Weights of a small mixture-of-experts language model, trained from scratch on English Wikipedia.
Size: 9 layers, vocabulary 5105, 69M parameters.
Experts: 40 experts in each of 9 layers, 384 SwiGLU neurons an expert, a sigmoid router.
Below are experts of layer 4 (counted from 0) of a mixture-of-experts language model. Rows are named router (the router's row for the expert) and show model dimensions 0-159. Each number is 128 + 24 x the weight over its row's rms, rounded and kept within 0 to 255. Numbers have three digits each.
After each expert's rows: a language model's description of what the expert responds to. This comes from a sample of Wikipedia text that the model never trained on.

# expert 8
router:115103116088147108106138152159118114141141109152103057091132133089175097120151121125160115122104132118139133122123156108121129127109126106141106108101158110188141125186151140097139107138157140098112105069122128148154160140104074124140153155102130117127119148102127159156169138100085061113128144162131114134147095127102129106121119129101106075118095123133119143102150146106123137107093142120112112138137120075127129135136110101114133114137128098117124135095141106143129138154050106
Capital letters inside acronyms and brands (YouTube, ATP, TT, WE), plus at, @, ? and exclamation marks in tables and sports results.

# expert 21
router:146146152117143154126172145160131096118143138085120080169159116131145125139159061151099155137135114104126067141121129138180102086154146151112174105128129172141143114139134116124139120163117111115129124117159103169128096109124160110088156124160132129118140124143149144148114150128105097157123116167118141127145156097101152157147122123119104119167125134144105115129152131125158156097125097151145132151105131085111161150112094091114152123145146093144122106145107087143106143200121077
Ordinal endings and words such as -th, -rd, -nd, first, second, third, as in Sixth Amendment and 19th century, plus other th pieces.

# expert 14
router:085147130113125130107159163109098122097152130126106065179158167146169092100164101136106139133088122148123073123159154161134107147111120140127147083132107133133144143149138157140133120147134155113129114139148088162100099120091118130090132158134100135096112143135105121144142145152093126154108099156113123113159132137129168110123147109103101103151130137143108125124141112100122132118124152151130148143142113097112137142121047128080177105106154085121149105100139131125089136139104068
Final pieces of surnames, abbreviations and words, often in sports or election tables, e.g. Wein-er, C-rew, KA-Z, respons-ible.

# expert 38
router:116132084133110132112138152134083105155091112108123116131122141108169102105157139135167152067096092148109084100139131155137110157129134117144135116136111124117132104114114139150125083129121143169128081127144131133091139142130135131137130155118126143097114116142168096150109103157102102177092111116090119096132096138103114153106086084114090092157094147132103120109150094126139166121113143092190126180127136142091128131132108124156129080112144121147144098111152096131131077133090102
Given names and particles in Spanish, Portuguese, French or English personal names, such as de, do, La, James, William.

# expert 27
router:104161138083152085089173128157140131135135099095112086149149146142149081146122106132136127129107155157128081096162142121161100109092121127132119093077151117178151125127136164129174136157155142099154121162092110163114113132106138127139111149149097165157112152125115122129116136146109120114106084110134124176121144118131174105124145099135085089139128126144125137148189103126173138119120130121143130121119157134124159130127067135141163118159148096151153129108113124129097107167128097
Word-final pieces, chiefly y and -ter, -ty, -ry, -om, completing English words like tin-y, rain-y, philosoph-y, shel-ter.

# expert 24
router:098139170084126141135135183083134156105118119149147135137158135099121126144152130135112109145134071111126124126170108207167141134080096121111128107137118166130164139089153117103149097151142147159149131134164129110110126148128123133163128115111144157109092138124106144129146118155102138148139120110144141179120132147146133091115118091104108108164106173096106129121138130137112136114149120153164144131124065144109107144135158171109152114088127106121147079095190091110134127140121126
Word-initial stems of Latinate verbs and adjectives before suffixes like -ation, -ate, -ed: ext, exp, app, adv, ren-ov-ate, rev-ised.

# expert 1
router:135106125106105101132142208117128120154144114108150116099129132097130087121124090100100094120136120130107097096133117153146117127091137142152115071117144160145109123136194152132133141123113122115116090123167185164120155139109137092132157136114150143143112107112105135161144113127158144147167122128111091130099140171103131138115122099107154116154112119145084145057175142158118143120106111143164150109129102127095123168113187119134133092145151095113129107098105153121128130138111104
Capitalized word-initial pieces starting proper names of places, bands, species and organizations, such as Cro(atia), Bre(ed), O(regon), Sc(arus).

# expert 11
router:094132160139126143094155147108121117134145119093129091159166114139174146109142143122112120137100120145150084139106159182136137129113120106088159115134111118117134116169116175146128118131134133125155132119167117142138124153085111163152128129159118101073123129155145125146101069140099104146115109142140158163145140120106141052140129103111148154147111131134113092121194080148120144163130148159168132118119119097122139120123088137111162114100144091111145095072110153125128101135120095
Opening quotation marks starting a quoted phrase mid-sentence, plus word-initial prefixes like un, re, post, non, l in running text.

# expert 17
router:099131124141114102110137128094099095145132107131113082157139139161113091128147063149104148144127154143148105122103107162119120156131134136112144121130128160141161136149167130164100094103104130130144120115174110159101136134102090126098104122131076153107135129140121169154122116151088093178125109126135128131144153101133160159133143115089127129145072167174114123103134081086146135140101134143172111126146103082136128138127085142129173125106136062141112153090142137130129121145100096
Opening parentheses after names or infobox values, plus degree, prime, LaTeX superscript and subscript marks, such as (born, (IUCN, ^{.

# expert 12
router:129133141125082165102150145140133145148161110149132133127158151123113132127195118156123121107124134177147125133111119129127134135077089142119128114102106133158105101131138140118161103140120147103134118152125130166097147088085062061127114102136110085132100114125138120158164100166137146157188155156105134155126088153116108144160123113135131133127092167159146117126129120205116114136129124126147122116100065145130092106124149129146131126118114134105133116120141133116146124191104105
Digit tokens in years, dates, heights, coordinates, scores and squad numbers in infoboxes and tables, such as 2004, 1.83, 23.

# expert 9
router:131133131153123140107124157105087115163146062153106102135122113105132109099166120107113134137126128139135127139095161115160138130115094107134161156076101145139152110126138125116126107165142168105148136120126130175132105113146152126134128121171107139120074151130097140130131121143087087134146102143105086070150089143122121108100118078114127118091125099150146126118131147131145156132134112126127122140154055116143130103072141111117147152133094144100164071080152103121088113134092111
Column header words and section-heading nouns in tables and results lists, such as Total, Result, Votes, Team, Candidate, and medal names.

# expert 23
router:118157145167122119107156169112080149096149131109156128155160157122151074097149107135145101139074108159123142103128164123156090127082097147104152109101139106114137121134154126118145134142152133129107120157193165138133114144147137102106157101148155156120136107081074135172120123143116127142136091155087118125128088161099139130114160133159121069119111127120107163101149087146120137107137123109152136112100139107124126162108109144135147117135100107076121115138133142111121089167128094
Final suffixes of foreign surnames, place names and Latin taxa, e.g. -a, -us, -ra, -ski, -ović, -idae, in lists and species entries.

# expert 34
router:128148138122129151099187150154102169090157076122144107161147146137136092102170121106085149117122148130172133138160157122155104157128119135101146144138124179158110136115120114110138130118145129095168120122119139132117149125121095147141133164155119132099069119111094142164133146134105095138125150198100158153133118121125134113107101132121118117171138134151124123097156136134129095093161121133153165127097094160099125135099143157105121150128125135118147076123099159125137068165099094
Nouns about quantities, time and people, like %, years, census, age, population, died, in demographics and biographies.

# expert 29
router:095135115107129123108158155120096128098148127114121067175163174152171091110163097135122135135088129132124068115152150158132098143112126134134156093122125130128143153133146152139140122157129143102126119142156089159093093122107115125088120148147090127088098150121123136140134136142110127152105097142115127115161132126125161109132143108100104100150126136149109112126160114094142130111117146148130155121135113097112141143121051113081187099126165083133149100084135138124091117130113067
Colons, dashes and heading marks in lists and infoboxes, short-description line breaks before a biography, and connectives such as is, to, and.

# expert 4
router:103158146124124150122149132097140127107108149106139080168148146111161111133151121126160133106104098138147094127123129144165136076105113137163151082103120163102102158129162169138116074175147142132172098085168127177090087138104132152102145128132145105096078134147126115141139134129099161152145108143099130138134154159124145157156113148106113113130105108142140118143145141103103135079153139177134135125194116110126142132116111099112164124130133109145136098084126133142135161153118093
Word-initial pieces, mostly D, d, an, An, cl, Ind, starting names and words like Dance, Draplin, India, undrafted, Awards.

# expert 18
router:081126147121105175100161138102118102134095053095093155196160161103134093135122165127119120146094134108142146141127136150111092124113128140108099133117108151124141140118127144074156137170140137140133106132163128144111119100110108140123130096151126122121098125090133133149149165114121102177104131170147134142156128134106128125114143134087111128138103136101097148125145127127131129094122114153102135128118114170129130141126133115141144151154120110090120056123131121078124069170065115
Adjectives and adjective suffixes after a/the, such as distinct-ive, elong-ated, new, original, former, psych-ological.

# expert 13
router:122131097112088169095178171154081090108133096089099101159151119124133110094139156123125120150134117107095134108146138118181130142100101130164123126134124136143133130096130123109180136187125158128172102119192122173113142154119107114132125125128104118098098137109084164151154166126124136139136121157133154110172123170104121134111128103085114131146103180148120170107148141133121132112149125129129114112117094118148140145146117153132156149117148137091161133104139142129147093146069109
Prepositions and verbs or verb endings in narrative prose that take an object, such as for, with, after, into, took, -ures, -osed.

# expert 36
router:114128125105132113091140129134107138114145123090112119153159157139155104131155111114142125129115102126109122122159138153122102144116114142146120104094108141132156141095162140107122111126148152045133081137143183183081115106105066105117153129132121131097133125140126132143180100151108127123142124148103103171152081162117134100116120120147134106132086187152117126084140098119082146098138143149136107119107126097099123139107109105098141123096132121148144088132134106088109081161086128
Pipe separators between cells in Wikipedia tables of results, charts and elections, plus some semicolons.

# expert 33
router:089130142121134134094122139125168125119156077133139113142141160118135108096138115173117108154132114132160137121155124155143092173120133140110146078114120108122154111118118116107156156145136139109141125090117119137143108155125131096173138136145099116084122139129092146158149130109111117121150160171190138142182092126060125112123129097104046118117108103145163124112115121126140120113137135144146114157153099094113097167101095131087152157120135135110181137129134165131155096150131090
Middle or final pieces of short verb and noun stems after an initial consonant piece, such as sw-at, bl-oss-om, st-ak-ed, t-ape.

# expert 19
router:083128120155091151095133135139134097124154133082117088137180165125164086116148138138128142111097121121114079097126155161131089156131121120146126144124108166157119118144134119079158106139147140099153119145193158162120129113117105111158152131128134116118104125116129119151120106162145103161154127153132144155152115150121143128105128138109124054117091181167128150111136114112143140133115134126140101115098082128095117144140100102139132112080124142140176065086098101119135131138126096
Commas everywhere: after place names (Portland, Dorset), in lists of names, in digit groups (185,270), and before clauses.

# expert 30
router:080152111107105145137159135152105097111109133098104108149121158112151120129115099120124139154095119161138078159156165150131091152076106129120124129125087147172129100126187111141124079188163138074145124112133120145133101141140086122139135132124106107091132097135144145144113101129139143131169156146081137125122085149086148098130132124094101099116083146119108143092125144112150138144165149128105137128123102133142111151134103110100156092145129127117152106067096114108130092145117114
Periods ending sentences or list items, including ")." and "."", e.g. "...in Taiwan." before a line break or The.

# expert 5
router:117122140130113126131148171116132088112124129118113129106167143114142098147159105137098105138103105148123088127107144169131115138084122142154130111115100107122130164135186185149112116155138135063127135107153137175103164127133058092122152133110157142106105140121143146176153103136125142150141105118115109101137145145095121110119129095097139099182086149144115137113161081231105130104143123133124138134139122109129119139125171120112158103132116112109134122107133139109114117121117098
Single capital letters starting personal names or titles, often foreign surnames in tables and lists, such as K(atalinić), J(a'far), Y(enching).

# expert 35
router:072124142143142135134129200114106105139139114109120147123136180135140111129121172165159124088105114091093139146157093138141086099139106137125122084146134132145152135126146109144135160140123168108166114104150140164125124149143117083141124143113091123111125111119130138180126141161131114126164146179077102134138080147090130103107112125131099118169121120134126137106100122160154149135130120132143135128147098091106094112124172077120132099102134112107181095095106149142116130116082095
First syllable of English given names and surnames after an initial capital, e.g. Tom H-idd-leston, Steve H-il-ton, Brad, Smith.

# expert 25
router:082123123142137158096136159143142142123129106133118105163142168133140116107146106129142100095120122132127080099118173157168115145108122124107117091099115122160145111119174145113141105145134150091140124103134150179076156151127095122169121123160145151100081110140135162161129114135139093140132115135134132120123081144115157106119123097119123124155062157130099145107166128138138120125121140139141160144120067107139101133111147106114152134134116110136120045092135114126105088181089121
Newline tokens, especially those ending a heading, table row or paragraph before a new section, table line or list.

# expert 16
router:101141116119125131107158144115098113096154121112130068175155163144169094103154092139114139133089126137115075110162147163134103129114128135137151090122118126132136151137146167132139118152135145112132124136155091155099106110101122129096120141148104117089097146126120134147133138141108114161103092137117127117162139126124159116132144106090101095150126137142115107122148114094128135110117158147135146140135108093109142142106049115087185079129167071126156103088146144117093133130104070
Mostly in after a noun or verb naming a place or time (based in, broadcast in 1982), plus sentence-opening He, She, located.

# expert 2
router:138141108116100159146162153154135149125119125142147097172137131122106112116150145127116107153134124108135071168183141137124124119120109115087143110109085117131129128100161156108170107181105112109154128107141103180136117151138126087105092134102179162107106136131106139111119075157133139147143132125109130161136100150115149120108113134155084102132145114099132152111158121100111133109104116099100127143104141121104174121110105105098143109140140044149133122123118122140117143138067070
Mid-word pieces like m, im, am, b, f inside words and names, as in Cos-m-ic, mam-m-als, cr-im-inal.

# expert 37
router:118101141153151111130175146119123127107140137134154090176152155153076105117128139161096133109104101146117080104146151139151140164101134114105175110106075128147121165146153138128144150153114115143115103157144093171080125143081138110095126132127079093117128116120118094113133140145129158133112120093131108107166106117099154117146110119119066102145090124119097115134139115070138120159126106140138171111106119122120154131123117096097131154151173079130135080125099140132103137119097123
Inner word pieces such as -ic-, -ent-, -r-, -ist-, -ific- within longer words and names, such as penit-ent-iary, vo-ic-ed, Gutié-r-rez.

# expert 20
router:113144105098122155091160125102115114100136118114110123132158127127134098099162115122148116101104150136095071104111133153152098149101116127152121131137091152113124117150106123075146091185152129112142095144187158199126112166115126104119171127135109111123112119123103170154122151142122141159132146167105096096141088177107126111093144130102106101127095122170128146117140084128126126116111125150149119087069085138114112122137114113139122120134140087148143140072127111131109116140096126
Connectors between noun phrases such as of, and, by, from, to, or, as in district of, Preceded by.

# expert 32
router:112123108159104133139174177120099149101162082122105118151141156109109091119163148127123121102086139157159134147116131172153128127111108109125144115088141145146145133114104114104163133131134140095118098128152115141137140107144123137208105119118146114121107145127089122176157124123109124134143138173097137130113161141110144109149125109119117062159092133143126153085187125130141140072123120151151140142135089136142129124111145174110165174105136119096130101091106168118133116161093119
Common nouns after an article or possessive naming institutions, media or activities, such as school, film, album, government, stage.

# expert 6
router:123129139134109145080139160154089085099149095111126066140141148150165108101140098102108123145120098117157084126145132143129122112122131132097163135101134097123135140149156120160136127151125133128156141145136117139098088123087106120091100117139121142086106140139145151141153124152097147146115109127122089184156099138135167082138132132101114113112088143134093096104151097107136154141090115155097138113154113100141129117092080113081174111091159090151108087119102108140095135136139095
Closing parentheses, quotation marks, braces and blank cells, mostly in tables, track listings and code, e.g. "(180 cm)", "Title".

# expert 3
router:152105099102120140124130156116154148084123129150143099168149137157121096106157126143138136110090107149101070135114160127157128129131104111120112126110136152165119170138192149138121159149144177132128126143100098141071130147141113156091144145139123141097124127133160145131105123132119146119153140168158092141144112178117130112098122167135136107133142170149120150104105155152134128113111125134108130137146104092119116172111114128132144128089154123079163137102102133080089167166119052
Second syllable of foreign proper names after an initial capital like K, Y, Z, in tables, e.g. Kak-un-oshin, Z-ig-go, Y-ek-aterinburg.

# expert 39
router:123132139106141149114159140123111104113147062091118121160144113146125090132158091136117096131113137116144139094159147144173113155125101116113149126090126145180128152111106157146152133169177128131142114134184177122134162148134117122181153116144123129130076126125113145135135165153105101166128104172085136174145109150116127114113113125128092115151133182144107158140190118150149151111146143146097148118075083127104123136118125138132125144128155121140138141101119146121134123137103068
Common function words and adverbs in narrative prose, like was, that, also, not, who, had, plus -ly endings as in Consequ-ently.

# expert 7
router:126138137129132113116135140114141160096170081109142124171141151130134133139127090108155143148087124188133060129197153097143143151124117111157141080094090112113130124105152158117160078147150118147173104124136135156105104109114132075091112130130120151090129121075138139125147152089135105133149080121132122143141129121124128112132102109117081091129111111151124161172156102072117101140104156128165135143145140127127137137123112135111136122112140115160120120130095105124105136149127073
Word-internal pieces like an, i, in, at inside names and words, e.g. Par-an-ormal, Arom-an-ian, Buchan-an, form-at.

# expert 28
router:111146165104135150131130138128114113090105088130165078161153101112101110124174104155134149116088128107148112120162108119147127160122121110137128084135127121172117094152169141135176139143177125122126092106124126141064140094157133112123150160150138115114092130114133072112132157168113142171163163162154145163137129137142153106142149132117135131146149153159137105130147122121125132098158158177143124100125125117142125139112091138114169133098132072130143077139140107113163110176135110
Short letter pieces in the middle of a word, often after a hyphen or prefix, such as long-ter-m, was-t-ewater, g-yn-ecologist.

# expert 10
router:130134123151126108089174143154113164112133124133116112147134183091142117123144145143124113141106118191103103120146121186147106142096110169112152110047099130159130130141131119113155112120141121116110109108154142144112132092097118121166116137125150143100116131094099146184146154141127110156124132176097141133108090149117140158115113090132135102123097137095085177097160128160129123080118158127169123126156111120104077133125152141143181155145119112112135152131147106140128142135121092
Country, state, city and region names or their endings, like United Kingdom, Rhode Island, Ark-ansas, Moroc-co, South, York.

# expert 22
router:125141128170139131122133134156109095098118132139094091164141150139142089106150159162149095163112121131111083123123150151136124131121116110105158092104131132159132134136147170112138130119091128131137125128114104131090119149088108109072094159152129143127107110148118121135098112175138129127133108130136134114146145144128148102145110122105057117152127172143122109125128094119097151095145133140086103137144143109089144148106078115098169131141142055128166105055120127107128132113152066
Word-internal or final s, z, um, es pieces, mostly plural endings, e.g. town-s, 1990-s, jalapen-os, Vol-um-es, Rens-s-elaer.

# expert 0
router:094142126158109149103160130101150130152103075109114137159141120093147111136155110125147140136097075136117106126110152150134103115069127125145146127101102132149157157129133154104138147170105165119135129113157159173101110112110135134119145115126115118095067091101107151161163102133098133148135158127079098166169144143098119123104141119088091097132123170135112142105137091131108159106133111160139123149092093126141094170130118106118131132140143099118142128081146135098097083172129112
Articles and possessive determiners after prepositions, opening a noun phrase, such as the, a, his, its, their, 's.

# expert 31
router:095170129123150162104174157096130113119135135107098096193189153111159118124146114100145134102114165122132114116132151124154109106149126142154131132127097136171114081102125125143124097128114133116120137144106147146100148119120108115140121112113129096089098128122125152102122106169110167146146153139138108160154106178121118136145127081133115117116117142106083173124115065101142134159142160118156103135117087112132118146103107145131151101101138119110161131067165109117109109193106108
Line-initial dashes, pipes and equals signs opening infobox fields, list items and section headings, e.g. "- Born:", "- Preceded by".

# expert 26
router:156135117122100141109171198154135171126108120137151119108143127091130091129120133130093130138138128122157131104119153180138137120101135153153138106126064117149144148127133156122122105156101132143108140107122125139138135132140072116139141122128142139102078080159114138144166125138069141157199143112110091121140134145141148084138149110127137123132076143142136138072148105165092145113112113133143165139115097100099126151098110143095156125144140106144135093116086124147135097152123074
First piece of a lowercase word split after a space, such as m, c, p, b, f, reg, e.g. reg-istered, b-out, rem-atch.

# expert 15
router:119155121121145149125170151102105124084145121153121042158165151136133109127140109104122134130099117107156063125130161123134090144142128162120083134090125151147139149138151131146119108137096148151115093143133130120081111113135143176114099144150125137125099149163155153166129138104129118148156124152115100133160133115095191140118124093120108129145121186165092128115129164113120149108123155107157130130141107132093136128133111103114151075135182127110177103097161134133116154117110119
Word piece right after an initial capital N or similar letter, e.g. N-int-endo, Ne-igh-bors, n-one, En-for-cement.